config = dict(
    n_layer=11,
    n_experts=128,
    experts_per_token=4,
    d_shared_expert=256,
    router_z_loss=0.001,
    init_std_router=0.0167,
    optimizer='adamw',
    seq_len=256,
    dataset='wikipedia_en',
)
Below are experts of layer 7 (counted from 0) of a mixture-of-experts language model. Rows are named router (the router's row for the expert), up (a neuron's input weights, with its number), down (a neuron's output weights, with its number) and show model dimensions 64-127. Each number is 128 + 32 x the weight over its row's rms, rounded and kept within 0 to 255. Numbers have three digits each.
After each expert's rows: a language model's description of what the expert responds to. This comes from a sample of Wikipedia text that the model never trained on.

# expert 2
router:161183161135095081140104122160110096159119156154185165099159083116172088104165097119143152108109158110115128200099127124104178165127113144183156146159107104167130158192167093092170083098164143
up0:198134137155161143135115151129121146148194105084155176115083089132111135137129130111084113126085155165119148130167167130114106165119080099079098171094158109124108095132109177150107072141189080
down0:135127196100118152084097080141112081073107191041103104156116124120091160132124170145086140106125087092102080115069137126113140083092117116136152183130143163178115106140115092083150147134127172
up1:119146154137139155148106137161153104148120124146103112130082107105117149126182152112103023096172200134110107154128183134126155141065131092210138129119143163152126183164149062131114128141178113
down1:116090150103115155106172140086149137126088106097166162189117182172140055094093117135122153104087131134194136125138110086173062139104119147073134078060137151144108104108083160130188133095111129
up2:118133098106133173121160126094108120163108121123221138046137105148105087123135142172140120144136099068109144122084134097128133147130143117180186165136099130099137178063083147087140125136142108
down2:123137152174149147143184041152088072152153079136112141120147115091117159095192142146075117102136106169178123098122095145128113192142108113104131123116067110195072113108137130137146083117164080
up3:152107092154088127119164154112104146171064107070195135128124135131106164131124061153140050179177151096142126124153094140053134087148088137147134103166134122122144094150129091140123144153181097
down3:124145190162150114158141110137131139155165068109181132109154067096129130103164143157133161118137151126136144126081155140075102153135171138135113093164169155095114138136148097075139105100150089
up4:141211168110134075114162072141118118114142140153139141131129078184099114135166114121160180106124169146115122133134082145117117184095125112161186142142160098172131108146101120112145135106093103
down4:124139097141171142135121156113101131166133137109045125113135182095135072144127175145162147145111070114100119159058115171129126123135143142169155155067076113146136161185126148100148123072129114
up5:172128119121070111158117095131150117166146162155129243064072138143126140086123213140108125055178179101148131140105128109115061115145103130126118155143192133158093139149168159132172116121111130
down5:188113193086135145098143207102101083132112102145173134134109156129140161134153176159112162104135127169109105088160144166127146132143092096089148108098161070148129149121106120127133181110145120
up6:100124125144148096151101182169130153119109161132108113117121144098076111121180111113131145115088132126116100061116101107055092149137094117154108117098062110133142164161150108145138167124124156
down6:142107184114100108084138143146116146105127062152104142146137140076143165118118055149090193166109119111190144167112109149114113157113086101102152078133072141149120118197120143127165127156151110
up7:086126098122116087160072143172144095101174165177129119161148102126096149116154136163128068102143165069090048129108139109156171138098127146132154176160137120118173128125176118139192116159119121
down7:152141119129181141102120198118088113150105121113140095075206148175110090132130131165085135146146131125127133172143170091093157108121119137191175119172155176145074103092136095144102207062138124
up8:168117108170174162124099112107090091167164138165112157130178085134129090104119161119104113123119118104122108145065152080055096190088126089121050097111141112106081150125121136101126177119106154
down8:084138110087150109138095088075130113084106179123106075107151126123112076092112140177082080132170172164153112100132154135178135152063107085128092131168121156106143154133140157098123101147133127
up9:147109170151090108140127092158111126098155130143132109138152133084150129115135156128127077146115062078123174123168108176136140127119115139177154183094109167148083147127081120113194088081219070
down9:108192100157112161182111083084116148061093149082081128089122189150145094102054089117169155155095064115110105093157150109167160095118206072134143128107162158138145103104132117118157142128073113
up10:157136152106135091153127140219096089105141113171118157100131107094111136134127098098077106161118140082138139072085109124155143093105106102107112132155059137142135158078122099103125097111190098
down10:173150128207118154148143120114142048134108123092105132103143142099163186108112144121122135102133109118177129122113167120066104110152146064138181103139205092166092111122159113169161133097080115
up11:197128178085170122145141130158210145120112168122162099120144079135086088133178072102084126099119104144141125093139126153118144152184107110179155161130084092135071137131185091127149151130166136
down11:203180145164077220196147081103088146092157162107077152113128116137126119106078107150159153124129144186173133144205128141113125117114188112128171167122215138125145142114122075115159132130174157
up12:087171178203092149213119075142147102104143159142090117155115178127111151131074094092111094122136153129100196073138158157127181084178101079138163089117097123146128193151140130120131120095136092
down12:094108127135171128112071154157117147109139139128118135068123093131085100146165126103177087172163154159148124108164109093090120133172136169139173165134140118132126150158251188087129214165159174
up13:180123103115171161123149134144139138076130141117163191168093110202090118108166089197115145155112099125094137129144169151087152080077083157153150141143116151165102140129159134151134119053074120
down13:082116153152064080129095123117082107095102115186119156123107092117100095114168143145135116091111139141137150118105127144106153120131076092136150075115074146080105108116117140097180136092050091
up14:114122140117088132160104102121113102186105102119060094077156143214143146159113041133128070115129149130115149115124084114108128125148167088171185131145152062084142089081203114156084126080116100
down14:120187176115113169078087168167112095162115128177155217196118090114144144129085087093122126181134123162135122108145089101080089117110123123114175108144125174141161077100122142191160089160127162
up15:119176105126093118180091136172141099105167134121169157136122162191067094091125156183145129077101166104149079057165129162147168155144145166200128167120118118158077101084145144113169175145128100
down15:151121111172107092140059174152112076126114092113054168130118148141126131132146145102123132152122077135105144132091088104077135125162114194154129136094076068140197115120154162123092173104116101
It responds to: Latin taxonomic endings. Latin word-final suffixes in species and genus names with author citations, such as -ensis, -idae, -icus, -ata, -i.

# expert 38
router:147152150147066116186117098147113090132114106160182127240154103117181114127137087140196111118122143126126123102129085136122194138087157126163154141124070118052126149144104097115134165092062153
up0:146146161118080145129064109137156146126118160183171124101123128093119124090136123150078130088129183172165144101090108087144109118158101082116137095115063103117130114114114118097104119096118172
down0:196154150097137079104109101175135155137125119094046186037145103128102119090132124100112129210148156115140170111166134178109099079120150140144078057111149130090125142155171149082122106122081137
up1:199196109121092187110158086140094121158125131117154113139170116117113098123115104144064090161160104122167132104136086142113050180150140113096167139182119098162081104150076085153135166141121179
down1:082144122114167065181156123152145084164132137112190149146044183135131038122170151117096122095111127124106115160136136090103120142094129100139143105092122142114171123154123153109127144128102110
up2:174134183102149100202142128109098134121127132087144132133224145135154153109153169209123178089108076160123192032085132114128122197178150143163152101135126126131129134127104166094117108178110170
down2:125175106169118137070104128125119157145127132092113108080072130127136081121119109122193144179120065117120135126135157158139117141084117180138109130126119168159146114163098127092098085148197187
up3:089091144123152150104099106151113153150177156102162140082087176113108124101135163086069147154145117115149072107113086144104140126141104098094131160153141126087104097103168109095148178094133092
down3:082178112219061146059099136104147093152117115101190119121100143137136162150105151094086210136135139122105135189123168220166167130159138090138134126139132140189105135131149189117096112105134101
up4:117095077171120138151133186098099118129162140155059151118198158161123116124130114135137134084093131066155154114118143047169087144092142125172129206118064136157080138179094086133140134106136137
down4:122129109045157156122108133103106172118101089164129116156183058145107088107160107161146166191186105138131175101130141115158140187129158167122103110102080110181157149181120117073138118116135110
up5:150118100128164191133164054093185126125085114115121102145104136133101144142144112130147144179118151160172085152099148064108159071103148120119092178136160110169098128182097051141145155074163101
down5:104108075060095198102108071137100131113126102137168147179154166152096080129159178101122136101137168162127145143119125160160152074201103094117138117193124073083147148087126158159134127080136123
up6:145122089142139110122144177128091164135160084166121133193150119145114149117161170148118100124166171103101109124195142096120126060140177102127142131102147120061145086156152130097124109118114142
down6:152100144097128123149100090179105143160136078158156129148147146190074147133075157100098103159069070109077096170170121158151072157178110145155140081159109115110150097118128135120115132147176162
up7:153131141074162181142122136121139082135105115149153094151140141041131159145139086142180165188084130096066130114080104123136197187112147140088083178098109141134115121190083142104124110094107120
down7:134171151085133092130152121123109139063123144089149145171085112159113158130110118115123126124131126165153147075142105159141141160053104133101161185186129105126149155168128127118139109107117115
up8:101137074113151106164113110147158138088087100110099122141114139121062173117196140113122106145102088174056146115111087100120149100149122118159075195139101115105160159116068107116150090144103174
down8:105053112161202090156111085156118122147131096095108087086171149137140137158103173136137135119186119085100187129102133112149137127077121150120131061164127117161122144112113115118106131140124241
up9:108122145164100156106125123079091157202168120138181103148117149056192115125168181116075103149144140062105116119097117123166100211128073119122137109127095117160134056133095119182156132128094156
down9:087162161083037126063179050166073096157100126157155137131121113128152090102139097131176139143168139182186148148118055085118078129124165157082066139080129144063121151140147110175121127081114171
up10:112171121123101114073097057126150101169133103109113109122156100135103089115100161095141143121083117138105136101141071121138107174060162118168103120149111107112126068122151093137130086146188142
down10:134116136165118097108164112134146128104111093125157137100127151114142103105093130127112084140136138191173147143096142103090105080185170151104158076083119117103143080169113139066174121104124150
up11:085108154137115236112130178153139053176124143101177071104102130111134095168101142101121104091046066112070103102129112136162150075149129124124103168120174135180141150177110146128150132099127127
down11:133153152149128162186180177118125160153135097133165095116135211120161108138115142091086120109078128082088131174149183158133071149141118101124202094139145113105089176134152134139152141045144113
up12:150114144136109128148069104120103077147140148123190130154208121076085173136106169103122106105146140093146117132142171097148133168156141120152111163109121113105135162146105090140175148130148147
down12:155089196116130107140092160073144139084090132151152130123110147175150123123092111141129103243111098076182131168124157119142092079077079111074142091093112109122127138204161168137101134119065160
up13:213098157152151106149094151105061096160138132140183176119145146150102144118199185087183138102121092154106131143096099159120140144145136117183085063105149090117146133124190140156124142081167145
down13:121131160100107156149087125156104164089133091129075128112053080140069145109128096147178136147114078127196171141178133128193145163107153144205129134113119103138125109103124155139111132222120151
up14:143124192146126170106098133107136074159152126127153155119134087083184087141155136095117150139122112122117132102107068133104155034150142111119103116076166165092177101125103194081115086085148109
down14:146077164131117148167130137140117217146127118157105095110089175166104109050187160173047133128114159155064101160087120124113090116078165112114187108149051116186134155125131134158074134121131176
up15:110138107113119108072123108068101111099101114121105108172046163093149142176144124161128135122082162110123106116152071112166191121164127128117125097136141110164126103112200087072124138189180165
down15:175144139087164100152145101104138151087173146065071164183132137176133180154145129124111187122123140087131138164143165176141093134123136124133128068127081105183125117135090149107177145177153141
It responds to: Institution name heads. Head nouns of institution names, such as University, College, School, Museum, Gallery, Festival, and commas following these names.

# expert 46
router:166159167137046088135133130200094115185129109169164152163125070105137116128151152177158095106100141080106103083101115123116166134069117144150173171166058108084138179164181093123160148149160143
up0:144092117152136140138070128181085134171109131169134099181080128084113085184127134137102166109115104173115157049129053098153149090098123135116105131096127176194133169177121208105132176128177140
down0:195139072158119117122101108125153155088147084063117143135159173139096145135174124124147115112122142166139115138099154113061136118148083086092146167119104139143124147147140178180082113140058141
up1:141135149157127057106153099115174132203118114130112134130106113130127115148122078123114102072144136107086162148106066113116200148130121140128161140155082146101170057132148165115086163136153116
down1:127116138088121202077154177108125205106203157128132066162137143141166127089101157085136198136137148071156114138129140140155080115107149131113162081090166102106105145129170143129130105139114101
up2:191169125148149121146110134134188125155108174155213123103086093174115141125113115165108046111113139069152159120113118102098159078153095141101153126149167150178121111106108136130152134147143124
down2:156116167126096129152144160158140084177153141136070113172114139207089111145151153175060146144106117125092132147169106204119103170175144155119132183149153144117109110152185132110146164042192142
up3:200154139092053134195115114134105105170159114173121138137214059127130139120100110175163093156083113000040125121118113140158093095081099176162133151130084143107084127134123099144093125072120173
down3:144169103126122113122124148121147178084122118112127155125129158131145166062141142191078150129119147114138163165130187098142114157162165088070209118109128053164102098125128143159123164091117097
up4:144144111104137061116133070143116200126054174173149210132094167079101152091155144115163113180144133145137150151140162148127099151064151133174176113133095137141147121159137111104124152100082153
down4:083097135142117158137144183113094130165165168135146111130147125137111137077142121084096120115142102166131143177095088183172096098154134127089175081162043101163045040097133082122112164111176142
up5:084108122120152173097175169068160090196112167076096161109122132108061138070159190104129093111152144138151117139140146153111130077129139135116150158142083123129156100143170116095152135100122067
down5:142149148172124167145152089133122175107153114104105129094103131127092110126104145111145108110105145052119137053128183129106161133190148159197104078130102081119103102146166157127071180156103134
up6:156164157111098155207140164106152116217159130139212091130138177150144127127087097037134152132134182068137103157164181134078145103102083115131117107174095127126128122114130148162107124110107140
down6:117135177091153169136123177115099150107144097116075122082126155165097161125121142116129153130150100170134104079134104168118098131188131169113135153139181124065110116108185135137148143094173133
up7:068126115123103176103126166076143014074147090121116124123057152132099117109117150071116052091172090139092153072070143101112180107124166113079140128101132157127124139161140124141060139125137082
down7:149123140133152127131087086158190149186133125108111089139138120122179142092184115095096123112182130141179107118130103168161126150068078147089134130151093125121117183181170146141108133089159160
up8:096149158119056100118134150140155121143103124145121135068120099186133147149161148178133179134121137123117142085129196158074141132125087135167148131122114143086166110089098110081110078124121149
down8:146095158090145099138074192154164097091140160163090141058120132228145146126098143155137165157158187101130086053103153108106108082103180160152083114160125157091176129075111111151080094078141143
up9:100089119120106130092074163146175133115123194142086156104159089144171093135158095097066148062186098109134101095068110116125126135187132110108114133109133096107107129163110064129128088126157120
down9:108127121174086145110100123077140100140165087145172171184110136103130153116109126144117127190115155102104119099135184091145178117091185131068164181192114107088209151067114106140136152120132071
up10:120146096114104118103131134129114114122095141167116167155091122150130103103116113111110110094131117107162115169157107132091177177162117085179120110101158127160132089110151094069137102125052064
down10:099117153114142185132123137115099180176165050070125141133133175060101118102140161121065119116155157134120174103126115156175137117124145128111099094164160155094132124085159145137102165098195123
up11:130112158113159162147150108107131087098098113181079150147136159091124079151197143064148134108137110056107152164079120041069159137153177078215179184123138158112082118107109120107160113150086148
down11:161136144096141122110099128144076071205095146091122146153076122055046119119128127123123066126122091116127099156104168154117141170115131117186143141129113119108092104125103105124130146124084124
up12:115117141163168108128175104120159126084110109153187122142147145143106083118087184109074104066120072110137115171175134128115151108164124137104156141089151128129113152123180149106159145154064105
down12:160130166085129110132114156166074146108151100064162119109155131122124209107117091146083124128112142149109190127075109131103110131124149093135080132184146140179065075093118142162065107153088085
up13:107072103134055158143189174202132157153195122223133132097181090094162174135157097100095131108136124106122103137162108115163117114079145118158127113159080098095133200167171133105132128072177142
down13:126147117108115090083113144110132163104162133166142052108105114084127135123117068184142101136121170070114116162085135116137098093185069136119078087118130168078137151156108070081117138142072157
up14:179176121076150074120168121169122084122157163134113140157117070102132172118142117148167189129080141133119143119110145050135127091193052092111122118128136138111144090106087069191098156157145169
down14:162118130127123141080115115160097182165177078112142110138144157124129078112129158105098141063106169152180110169102155147062124118172143099110146174176142119186140196086144207106108137079160171
up15:190148166150087115194128140157096158178112166155193118155149141111154142139176155133184134147071185073149067140156125022126116206099077147157108123088084165147082105128120109098145093101034119
down15:141166181075106144130096115116115117145175079091139074136110133179107132149136158148090208145115128113100148127103146175123131145146135084074095120142195144111099115152151146146111201109196104
It responds to: Location and place words. Heading words after a place name in infobox lists, especially Location, plus Road, Street, Creek, Town, Singh and Khan after names.

# expert 10
router:141161170169084107151092121137087122134112153115161144132160102099155118102151079097167125124096146093112097162112126088066140173052132104150137135161106090165067151157147090092146084128119124
up0:130111162101149069118099114082107145113102035135206190101134102096149114166131140089191121104132117137127137136138115120052120155109165085168095083106150183143076085147126117117127109123114105
down0:101145127120111131188075165137114141082155092122146104105091132139136183150133082102117161120135136145103088176114153180142135155133100126062101132122154073079097108077145135168103151109141136
up1:106153228131137124172162104135133164161095147097140101122131093085108125159220154142172066145139157110122122084161159143069139159118151121112137140108140106041072124177132100164143094148171142
down1:182096101075102094117164147113090102184128113126192212148097181133106110140148139109056124169148108134172086130139193073091133136118134141149119073130121124124134097108084146109135109155137113
up2:108167134210126092169123148114157119120141181113147115070166115156102102133176096145165188155088124174075065133107188158107130121124163114115118137141164108142060117112139138092122091102091159
down2:125137100175101152132121156091186161131103143114139136148137142117124160150112096162141090179189081120122131098115174093124093135104120128081099176117101112123147100111119136147106112140153135
up3:081129180143163115085111161160099166183047147131129193148118139112126122119197136091061080114156185090128172174095164155110170122114150169111197105141094093143123135205137103128128131123165150
down3:124121141075138151099138141124131108158129101103172179163109132142136192149121167168084130091146076112140130144083071136150159152145092133118110112114131107117122119082064114123119134125119111
up4:157126147165112170151108105139122086142155127131147144144099132091174099153102146168067187091117155132083169114110163156088117109148120152117160138138160088105131095124075088171152055166162143
down4:107127081169128166145123119067130124150112121155175146122150194148199182129148096152144153078176068126125134100121131090140061175170165125097141129120137128138120135125171151197129077137145174
up5:199098145115145192132111129140113100148136184144089127128126132113131088105133114164104096112090163101095114110151133064083148144158076087136172130158100125127108139157136162155114157075116085
down5:109176092073121136074153131140100151135165154156147122082151096106112132161094121180142112130154153159132101130097115091193132104105188103147134143148083099090090100062072114100159116077094133
up6:182184125121129084130127129124083123131163104186096116161147095125166130118144094098121138124148132119099134141137133161107144082130157142146175143157135135150109113184094080135154199159105167
down6:126148122182107060089084142144161170149076158158103089116123142140143126114119164142094096131119109133114143113095155106132106138106132093133081198132076122106130090099159160121157090167138139
up7:127177142142206128151162127123148123206138107115173069114203109164119107118087158126127159139085083137132156118096171188119100132124173167119088118166114160118149093119152114104142100101123127
down7:120083062130117120163090155130160131155132128153067154185080094152121178110160136227129074143084163136145114095133093102168112124085109124125132177070115158188105130098194162094089151154200120
up8:124163130154227134129097114084131126167141149145090101167121130204084142133169117152150096139115110127072183134119120138115112114149083124135101126110122130120118152106116129102122140110153200
down8:130063167125166142084104177168127139163138150144091122162124167194143138094183107168157176134156123129118117124124130146198113180126178136210173095181171160138109196147150144138134113132106147
up9:097158201161174081132166175122125122197110145125144125144152146169087062121141114105134130086158033107152153141098103151060126111165067058153154132104139143156109111151124136137098118124093167
down9:164062052139142101129110153064139132167149126050126160098135180099131185172141174125068214092182128148120129128130086122169168148122134113108187176151094173095100072088115179094119121164165144
up10:116083122142088156142195110160173118129125124131153145109107104118053081088157119148121196087146109116108130095146154128099172130133150103134138165202110109110125134135109087156180149123140182
down10:099107088089124062093135148142135119106113149112156110126096127114150084167122138172117153116115080156160175147162186126139139085146140124100173156117130123148190125140206136096174109136093174
up11:120127133149108130154193142117095077105147151197114173146141135107137148120237100130114101157156168088113107136092112103064129116092147093166150155096097130094072141134120110128125158112188185
down11:157124124097126116091121102141085133135089084172149112133063145120149118077152100122117142134171149109135147121118141147097098135087103126141172074117100148131168147101162159125120115137105137
up12:152150146058127101089099086155121126107087189145104144119143157147109142083136104131091198123146145102129119101180123124117138099088088113122069107121107134114223181074108079111145087157076130
down12:113082136187102131172099143107132119135091092128134088176083144154132087135127148154120123122161111111126100169093158083155102152212157084107102137116158143134131114135087100126110148133134201
up13:138144113162135135143087139130116089136164150145098177148133095150129077099133076098134144144140158117054119100117167136072139109106091119176154142143130122119143138154129128047154152161116162
down13:126085123130101107121135131212074169142111165123159111123155096098118155162150068209143082174110115163118131187107138092100094122139100136120140121115114126182125055190138106117136095197143179
up14:131107118166102149139115161106152106107126122137142141146189142123093079106177098092098144120117114148189111123098099065036114172175121156140142132180135060100054169131195108126172115114108069
down14:169057116165162105147098144118093131123147132154070093121146105073132189080130065141130119157097119133126111125144094152072118164140150136179097185069166129114076137141085141091095107152170137
up15:141173104128138086155127086086105133070142167093121163081174098114115128142161131132114102138160134167085130098127080168055115129089134139136108152179157082144143160107136110082137097166085131
down15:082120077140072184075124149127155154087126144236110064087156115128156153168158113127166142140139172148180125178102187084172078086099167138113105136121164158173138080153192144123090104190158159
It responds to: Coordinating and in names. Mainly and, or and hyphens joining two nouns or adjectives in titles and phrases, e.g. Racial and Religious, Speech and Drama, plus abstract suffixes like -ization, -istics.

# expert 31
router:146159137119122184160080092155130089127121180159135152125145126120043069077139115132107172108097141103108074098109131054105154173031164108164132181151126098102106148128168154106157133184134154
up0:133131091097129080146115110153158154138064167086147132127150151098118175120137086158119116129134100111099094153183159101047102125098047156189129123139129154118094091117120099155106137160171144
down0:139180097140162153136169134110158138149139079171066081090123121086138112150023147144140119121132123147128068140178142118148109115117107147103143114146106081144101156158169156091145181190158120
up1:141122108127113116065117108176117094125096145143105099107200116181108133070087170105127099105164097135106077110104105122128127097150121163096105148157124159176111079142094109114121139090093149
down1:121090107118163073126129080115105154083162116180089127107110133166098125073138121164136149096139174122081109102146148135109103100159154183106130124178126086108180180174137199105121121160107191
up2:108112179208134141180127138155138114125067141119120121113149107123058121167117112179192085141117144111143167143100131144070106163158130130121142149143077128109136181131157067128139128121076082
down2:147177143166176197118135119141097141137160096116132079151117124151097108118141114171141129153105109088118145129049135158166072117115097095067136108145113091157080146124165139105171136159188120
up3:116119118198159136124103089121156176109141123174063120112119095076127086094161119183135148089072109136175108057120152081129098184114177119119127116152160127133139128168102165133111079090097104
down3:179144179150154145148164122169075152174128179120101140117186170115125142164165100137114096103070133149172091103122189125115122102134056103138162179135118158172115085112150134137142134148145118
up4:139115082102138126140137064133128158079079085139165135158128054076162103118084129108145162148150138132048163093088130131117130156137118142159119141142180126091037088147123142145101144078133153
down4:170156122125116099154120173099132130078077122166056120091176183097152162073124148146160176147129108120144156108193101088162063053150161138101094122114127144154067138167122170177105131135090146
up5:101159164128117119158117093116133148048137102109080139115160112149062115169169122184138130176118135154119057138139151143106213167080186096122139089096111117222075093153115148137123099131137161
down5:125118199107157110129123099111119136131142213102139115092154117130163150128152110117092220181122147098114128084108163101191111133081129110139117178140128108184138149173125111090107134093082151
up6:149144187116066107116123021121119156084161149126106066162155096104144141145186129093117109127079178101156104136086182128093180120142134094164156194162096111085114163122127119132158076144111088
down6:139077134128148138117124109134149131122111126152133152215188144156133140115093129127136091042117080163143158120134187091184142159122072113146154107130148128122115174147145136090192080119188089
up7:148196130136150081102134145170137151134142151119190163078161097176128131135120124109132186081104158135165108127162097123081128116116152074068144121133099104135122120098125160122132143090057133
down7:070096093189188110155144147159164186110134115151074128084099147150054131099140190117139120071167123099100140096158155051095156122116148152119130122106164121086151058105109117129124144114132129
up8:118111126087140137143146143115127123141100146167149123132088119138138113088127121149109052071114135153193108130091113078139136080108161078152036091124116149079098143112096089153129130164081095
down8:083117078139170189121099090112119176174153153103166162113105087073095171153126139149131123102162146200158092123102072064182103124080153148169081136123136114133125097144128070183156156121164092
up9:168120085203088126164076119055169111112157115143150155131109123072109112119157123109128076173100109136121141122089146119068133110188125122129126163119136145116084130145145135088089102173148082
down9:152151137140120184137134102095102149135167111105115086149129136104108178177083176092159145147163144147159124053140163107167127113210136139171109145135190128102089080102119115161129145126125086
up10:127090128146164091166140124105178121083103113143136129142171132128145108048177155095125145131099104089129085062127108101104117089175145123145109118164096136127127204111099060067137070121111088
down10:147141118159171077176110093152157108068154150085128108073190155136122119138135123105162149131086110110135166130148098049132152124142159154090139144125133085121174123189099171090168156162079151
up11:133078145126119164128150143137079110147144135211140075157137161187118130138129145102055139070176164103101194168085126123162128132148106120099135101220158132123113214117158126141157128117158106
down11:097175060058132070124171170125077169142138098133150127109180091104172124164084098095126118106079174114165143187146101127107095126138183085146067149137122154089141110154143061075180200152201162
up12:137136137142115127160154117156157118104073155184049200139147126104120132088129130159161125148114077162136106088134163108106147131084137138148111159154069066108106171100153149106112123049123162
down12:134159143142100162107145154129110088178146132124157107153149144133176170134173112121133142154104126073159135084099127156121090145083113184108062118174160142176132132124158110186162070144167085
up13:080114170176088123068162144121113070116123058108180135077107148112132128148133172124088127132153150106146159111123107025144130136149115096183205154126086085122138137140124146134156153165133110
down13:146079166186125170121172160132127098150149129098181145199123123115131156139158134064097144160124090099076141123023139126145136196140073196075157116146146049174084119149126153166169113122101077
up14:209166164147194134183140151184059109114089132126109192103155144136106101184158134117123035119098127121112110137105111191146134136139137121059159114134088191170139162125125148140142114135119154
down14:158172136162137157128152140125117100111119091123151149141118126143138208077086064124127123096096148089162156160112142069096083089148110087143142156200142143143118107106094157133104105133116133
up15:073189180105163122143163093163156173096086149137089138152135115099156111090135141124172104134102095084155079072116107088141108081119119145120154067162146132137147107145073149101098042126063113
down15:161146107149091169178132159171050140158152104077105157129147171129153147179198117123161133103063097103105146113135123097166115125113108122109150121144084086128089078117070125125109089148113094
It responds to: Quantifiers and modifiers. Quantity and descriptive words before a noun, such as several, many, two, former, local, President, plus some mid-word pieces like "ch".

# expert 16
router:160166151125089182161131110159079093144130157151166137145141086142154114079160091053123127101106144110076106066111127109095185101097175119163156156181095097130087140142190150103150145139111163
up0:171109168107112154134156151130103119113132086159149051168154073117139137115173120133070121064123200143075166142166099121121174158107077071132192121197100088167122127156168107084142102144176130
down0:156110149115143098101116117144109153128112168130120107108123062139168144133078080174162135157083193189132148115066150133136096116172116129095119092146111184111182108121104134106186126131114124
up1:097167149112119126118184121081106164132074146106222155143142171210181107080097104067080139143103099132137104081135079177153093123092110103149147128146120128090067135115127123060218117142064121
down1:130068154168137162157111120109103156147112172150153102076146167146109114178071133136149094140154137147138161131169131134087132152122127147092113124106144145048092121126123144121101102141168104
up2:125140124160111143125082107094157134134108124147115138139169115096110139135165120180145146168106122151086158145150114097081140106150107085110172144101172193086135133164146083082181155115169121
down2:168141105109111149200185112071145170139102177110099136153118159111094090116135186092150129137088129184154124146128163128150079170192128079093194190132175154157169136158198135120116109093177092
up3:151147167147130122111109144150086171166119080143052147182142149088098102135130110065092119141141184161102138096017144096163206128095117160139100163189078124120116185132148112100160120122097091
down3:163111148132104115150148151134080143123117109119106116101124102086128157074161138107143104087077152171159155118135136089148101099128143100114184060102149140159099111141157129060117138139060131
up4:161140123108059096135107092123132162124128101135131128142157119162164118102167084062075130130182126087075032158126085126152105160117072193161117139157136110052136186185090149139110184184127156
down4:175172180045108120150143103178128119046092111074107171122196119133170148147091111139146130086135101129163126139150127163105085095114128112143116128074142146170155078118140107095162202192163124
up5:127111099168112099129135094130036136171153118151108148125154074114122114111193106119138166061120153178159059127089111170143148163170152131158134148151116098052142178159125058127107153087166144
down5:137167186085089138150103116161152157102111077068141102095106173146082172131095107101108121110110051147116091102123107116139135075166132156105126123114119171122187150120099076129109135177130083
up6:070159119167173099072081132120098108135176140148117165157101095157142111118097173182192131134128120126149073070091164127105179167129098126116111089136169111116145146083146161131109126133117152
down6:120141139103144114152168123151148147129128123177079164144115117093166131152112194104116172094119087102129123147162146147142156143186111177159238137092176195122142133155099114165129143111136172
up7:097126126145118149060161093134152161093122159169118146101131065118131158095167111096113125107123158121198176106145086125110122151115130192127157174121131159101130173127161181092100079167117162
down7:192093229109108175124114113166156156110084113127126141150060089170079142129112142181093149085144155153201111115073125115113130096163095135086175110177140114140141124143155157121148157185140100
up8:130139103059087138167118119118100134117114123137136123133068140207118118112156158151126146092065149199073075090121130133113182078101083094132114161187093148105142148168176114125145117103143229
down8:143137129085166138150063144153157087144123143216183075191075116113144096069133163148134146130121134109183153153159139110131101120104111186114121070064077150064115127166114128131163154139131116
up9:191118140126126154102091109161128093191172098212167148177106126079101117070170154089139113123210117178139139118116120131112195049052109147146119151132124089087186161111103132178191138161127149
down9:211177155110167174133110129069162158122107118106099118158137112075120170076088067089129142120095087141138180124128107132111027064089110125091137080118111134128154101124170166105127163169115138
up10:132137101135130208110059141113058115122131151140102172133201149066111106156145091100133122145116160116116092190091168077102147140193171138146119152149105094140105152179135064108129160153097124
down10:187148135107036147111150155105133135202097149105122170123103196093144074162058141091097091128090175151124120171187137119131114129115163101163172079207163129146175057123073132104125127133153073
up11:141138176127110143131161136110118129074128081131166114059086120145173145121095125114150095096095096116120166175108146099118150116164205113129173146233146101118095090140066100095117062171137190
down11:147156099159149165081138131117098145152135131183142120169096205039165110112130126136069119056161132121163119112198139172117069164206179112089121112124158083142132101131131144107159128143107174
up12:178154107161114145104099101180092122174101106150122224193184111143099091109137174135168083107114154123111155118049170105150165072185118149097156152146161158111070176113145133130109119151170126
down12:140140150096105149144137123100092161127136108145127133188137181073146154140109135083142136138138107108143155137129110077146181053114097210157137151131116142145090095098120158150145165161117161
up13:093144116125115149132105104132074147156169176164175083111097142127102103144121129166116085159116104114097103120185179108074178131119171135129128115140147142135111126147150092193146166109076171
down13:119148159085101133157173136065095076161104140105154073158080150105163107090117132094083104127097124126188103136141152144197197141123166118091114080139197083130127136161120170142101092081078112
up14:069144123080136143136148146122072068105096128206103109157085140038103090109159103149146109142125172128155122050095113150125172136142119105130105143163110111155138113104137079155133134108063157
down14:178108078057166135147156130122101154125141182119134123157089163082181117107093094102159121203125106134169152156121122131148093108184130158098106193099093102184122121102200150120099148182114158
up15:106177096161162129135154160101062096138142091189137143137170091143112127125121135167085120146142142093101093086142166106069143133125147095132163102112182146096116063197123123136145154169120113
down15:164072127088126167158101161132138148136121068145123152132128147150140134165069132180108134109102151127185088113120172134167107133154109085121164108089115180144129132174084168101163160165128111
It responds to: Place and proper nouns. Place and region names after the, in or with, often as team, club or organisation names: Northern, London, Boston United, Essex Pirates, Britain's.